config = dict(
    n_experts=24,
    d_shared_expert=0,
    normalize_top_k=True,
    routed_scale=1.73,
    init_std_router=0.0211,
    norm='layernorm',
    optimizer='soap_variant',
    train_tokens=606100000,
    steps=3256,
)
Below are experts of layer 6 (counted from 0) of a mixture-of-experts language model. Rows are named router (the router's row for the expert) and show model dimensions 240-319. Each number is 128 + 32 x the weight over its row's rms, rounded and kept within 0 to 255.
Before each expert's rows: "mostly gets" lists some tokens that are sent to it at least half of the time. This comes from a sample of Wikipedia text that the model never trained on.

# expert 23
mostly gets: "Mc", "Ro", "Am", "Har", "Al", "El"
router [134 130 102  97 191 129 105 112 106 198 121 151 128 117 157 175 127  96 131  74 128 119 153 117 165 160 153 140  76 104 102 171 118 122 141 147 170  60 110 159  92 155 100 129  97 153 128 112 135  62 100  75 167 153  93 149 104 182 105  56 152 100 125 104 132 172 168 156 118 152 161 119 177 129 139 142 168 111 137 163]

# expert 2
mostly gets: "John ", "William ", "Richard ", "Preceded ", "Candidate ", "David "
router [155 142 164 131 105 100 128 141 142 190 128  76 162  89 179 153 131 118 112 178 192 154 121 145 134 174 120 133 104  77 107 118 177 130 142 126 142  81  85  86  82  50 147 171 137  99 137 101 109 117 108  59 196 146  68 120 118  91 101 144 121 167 168 130 154 169 122 120 177 173 158 165 172 129 110 121 137 123 142 155]

# expert 12
mostly gets: "which ", "). ", "when ", "while ", "\", ", "He "
router [182 189 121 168 102 183 152  77 152  95 135 142 142 142 173 173 153  99 123 127  90 120 196 134 102 130 144 176 142 168 107 108  91 103 166 131 142  92 140 143 101 145 103 148 127 144 134 110 171 156 171 118 119 175  96  87 174 116 155 177 158 146  78 187 141 107 116  70 122  89 132 205  89 143 122 152 166 179 166 162]

# expert 16
mostly gets: "″", "′", "sq ", "°", "Coordinates", "Died"
router [106  87 132 135 106 147 101  97  87 155 150  74 107 179 175 103 148 105 184 163 183 154  75 145 138  58 156 139  95 139 159 130 149 194 129 134 175 131 157 108 144  70  90 130 147 178 126 129 131 110 124 113 142 172 147  68 119 104 120 152 142 154 163 136  84 110 162 100 170 135 148 134  98 160 170  78  75 112 145 174]

# expert 18
mostly gets: "In ", "|", "'", "during ", "On ", "During "
router [139 112 107 153  98 134 141 104 194 120 154 203  68 133 142 113 100  84 108 154 137 134 139 169 122 135 104 104 177 110 135 160 114 122  86  61 117 115 163 102 148  95 159 176 135 160 159 109  70  75 109 127  43 142 151 231 165 121  99 137  98 121 100 127  67 138 131 110 121 151  66 118 124  57 114 106 180 131 142 154]

# expert 14
mostly gets: "film ", "service ", "season", "War ", "game ", "station "
router [108 147 114 174  59 126 127 124  53 120 146 129 109 119 102 104 169 146 159 159 141 118 153 138 140 151 109 119 131 137 117  88 125 113 150 171 156 169 121 145 116 109 137  84 153 159  89 160 115 107 126 186 122  68 170 106 118 178 100 167 108 148 143  92 152 120  75 128 175  62 156 108 147 162 124 152  93 110 154 129]

# expert 0
mostly gets: "=", "= ", "—; ", "MF ", "ENG ", "GBR "
router [148  87 189  92 182 108 106 173 179 145 113 147 127 129 123 132  96 146 204 112 103 183 103  94 149 125 139 143 172 130 124 132 119  87 101 209 157 142 164 125 160 144 156 109 155 126  98 222 118 110 171 122 165  76 155 141 118 120  92  53  98  93 148 137  88 193 119 143 103  96 119  93 132  89 195 153  85 115 100  71]

# expert 11
mostly gets: "was ", "were ", "He ", "It ", "been ", "has "
router [102 129 118 154 151  87 147 166 105  58 210 119  78  98 110 135 114 113 111 143 114 103 135 116  91 181 122 160 105 114 131 106 176 109 108 152 123 154  99 169 118  93 193 107 154 116 167  94  98 120 123 154  82 176 181  90 123 177 148 123  83 148 156 139 102 153 148 168 152  77  86 124 113 115  93  82 145 127 186 114]

# expert 5
mostly gets: "Ex", "Inter", "Ac", "Vol", "Su", "Mer"
router [164 109  90 105  81 182 114 139 118 148 236 163  79  99 109 206 156  60 136 143  88 158 110 125 109  60 163 113 166 141 108  81 133  81 127  78 109 164  82 163 141 153 121  98 189 130  91 160 117 133 135  71  81 176 153 158 148 154  84 128 110 147 172 112  99 100 165 186 133  98  88 140 139 148 125 149 179 140  83 127]

# expert 19
mostly gets: "us ", "u ", "ia ", "John ", "i ", "o "
router [148 175 105 104 145  94 151 129  92 126 113 101 158 105 148  91  62 160 143 128 150 142 124 157  93 168 128  94 132  99 119 105 133 156 118 143 119  74 145 116  99 116 100 190 112 129 158 117 152 115  91  87 141 123 131 144 128 163 162 159 155 144  58 128 146 138  98 107 174 145 150 113 202 168 149 149 110 113 141 115]

# expert 3
mostly gets: "his ", "their ", "with ", "the ", "during ", "into "
router [113 104 174 195 170 130 139 161 207 154 126 121 172 172 135 142 123 190 135  93  92 106 122 111 115 173 125  97  52 152 152 133 139 149 167  62 114 146 150  62 135 133 134 131 116  96 163 143 129 145 119 104  56 112 158 133 119 137 104 112 151 153 123  91  99 146 119 131 109 148  72  99 125 150 120 107 121 144  39  71]

# expert 4
mostly gets: "United ", "Total ", "Country", "Central ", "MF ", "Green "
router [115 169 109  64 153 209 148 115 125 127  88 210 117 134  99  90 144 142  98 121  86 119 110 124 129 137 186 107 100 105 115 101 157 181 150 117 127 107 103 161 108 135  50 156  77 167 154 170 118 147 176 179 121 196 138 176 110  96 124 105 162  77  91 118 129 135 157 161  84 112  61  94 120 148 143  61 120 111  88 132]

# expert 13
mostly gets: "have ", "has ", "not ", "been ", "would ", "had "
router [ 90  94  98 178 149  92 165 155 146 107 124 106 145 100 125 128 220 123 188 189  90 141 118  57 130 137 117 159  76 125 128 122 170 114 174  92  94 208 129 172 164 123 133  83 156 107 127  96 152  74 141 155 127 127 109 120 163 134 131 148 173 143 174 151 164 144  80 102  90 116 118 109  92 114 112 149 167 174 119  89]

# expert 7
mostly gets: "% ", "45 ", "34 ", "0 ", " ", "Apps "
router [ 84 195 185  74  84 121  78  73 115 125 125 102 167 166 136 126 151  79 144 131 138 157 103 186 186 135 123  87 133 128 112 162 128  84 132 190 117  69 127 115 128 117 142 162 158 128 200 135 182 121 181 159 151  63 101 126 178  80 140 150  95 134 121  86 118 138 124 120 183  63 138 134 169 149 181  88 107  97 136  69]

# expert 17
mostly gets: "role ", "member ", "career ", "professional ", "football ", "director "
router [136 184  94 170  81  96  90 183 129  69 146 106  87  97 114 102 121 153 142 148 152 148 173 112 129 127 145 116 152 151 117  65 171 193 129 112 165 141 138  85  86 160 197  49 117 136 157 136  91 173 161 113 160 148 169 182  62 142 182 123 101 152 152 158 153  96 142  77 135 166 149 151 106 128 145  87 123 100  46 130]

# expert 8
mostly gets: "& ", "\\", "two ", "various ", "three ", "These "
router [112 196 167 117 141 133 175 123 158 110 108 136 134  95 126 114 142 142 116 119 118 168 201 170 152 162 144 147  91 116  99 152  71 166 156 122 116  90 122 100 148 104  59 160 117 126  73 129 119 151  87 107 123  70 139 142 136  89 109 170 122 149  96 126 164  85 127 113 107 131  84  91 112 122  94 172  89 158 150  78]

# expert 21
mostly gets: "201", "200", "199", "198", "202", "197"
router [ 84  81 190  77 134  96 111 158 177 128 134  61 115 142 110 110 135 173  94 127 142 121 116 111 115  75 117 185 148 197 180 154 143  94  70 171  95 151 171 122  77  95 147 149 161 125 118 136 152  98 135 182 131 112 102  93  81  83 134 101 131 108 139  60  82 111 106  79  78 147 152 112 150  53 116 180 133  96 136 110]

# expert 20
mostly gets: "ov ", "ine", "ley", "ford", "ana", "ton"
router [127 130  48 130 149  57 188  81 146 108 109 112 141 167 116 135  32 106 100 125 149  87  73 119 122 108 108 131  98 130 164 156 105 132 128 126 137 110 195 154 112 167  76 118 109 154  96 105  98 151  57  92 185 199 137 114  82 136 157  73 130 108 110 153  91 109 158 159 170 146 137 150  91 154 188  94  86 137 190 132]

# expert 10
mostly gets: "==", "===", "″", "== ", "=== ", "===="
router [143 185 182 129 126 175 101  71 119 142 145 141  86 132 136 135 137 141 116 141 135  54 146  95 228 118 158 159 137 148 111 128  76 183  95 176  99 125 136  92 183 168 173  86 106 144 107 144  94 194 158 150 111 126  87  95 127 110 139 114  94 127  98 130 133 121 107 122 113 105 121  84 169  74 146 143 128 116 160 141]

# expert 6
mostly gets: "o", "os", "ai", "ak", "é", "ia"
router [110  87 141  91 155 169 114 110 115 129 152 128 150 129 100 179 126 131 128 143  93 107  88 142 103  84 121 120 148 118 115 195 168 116  83 164 111 107 149 123  94 100  80  96  84 115 128  73 114 139  84 134 129 142 117  93 115 112 180 110 138 113 109 118 125 148 146 121 122  85 114 188  85  98 150 126 153 199 169 159]

# expert 9
mostly gets: ")", "′", ").", ";", "\".", ");"
router [138  82 175 141 159 132 103 131 144 103 100 140 154 136 170 136 125 130 100 125 185 125  85 129 159 107 144 138 122 110 119 160 156 144 177 126 109  99 163  99 145 127 152 178 166 106 104 137 102 170 110 169 142 144 125  76  94 105 161 132 129  92  89 168 106 134 163 145 141 150 123 105 117  61  99 140 123 108 156 154]

# expert 22
mostly gets: "The ", "the ", "-", "first ", "second ", "new "
router [127 127 158 148 172  89 136 103 178  89  94 130 157 141 107 110 129 121 102  49 110 124 121 123  77  87 147 111 135 167 104 115  78 155 141 130 132 112 106  60 140 128 182 145 153  94  75 128  98 132 161 185 126  71 162  92 150 135  86 142 112 125 167 196 151  72  91 156 186 122 143  78  98 206  65 135  97 130 134 178]

# expert 1
mostly gets: "ation ", "tion ", "National ", "School ", "ical ", "service "
router [129 175 105 179 111 111  83 146  96  79 121 161 105 159 103 106 107 165 163 103 176 108 151 175 131 152 104 127 163 130 124  83 103 139 139  80 124 138 110 149 144 110 165 128 116 149 148 114 144 201 160 129 155  85 154 189 161 139 133 192 140 167 117 114 147  74 106 122 142 133 158  86 127 126  92 135 123 102  40 152]

# expert 15
mostly gets: "J", "K", "B", "G", "H", "V"
router [129  88  85  53 143 193  73 132  67 162  71 152 114 126 121 147 145 123  98 101  95 138  62 120 111 131 127 134 123 138 154 127  98  57 105 123 137 144 125 165 125 139 100 110  86 102 185  94 135  84 115 117 132 217  93 147 161 121 126 132 142 147 118 124 136 119 191 171  84 163 125 200 138 111 110 156 111 146 119 123]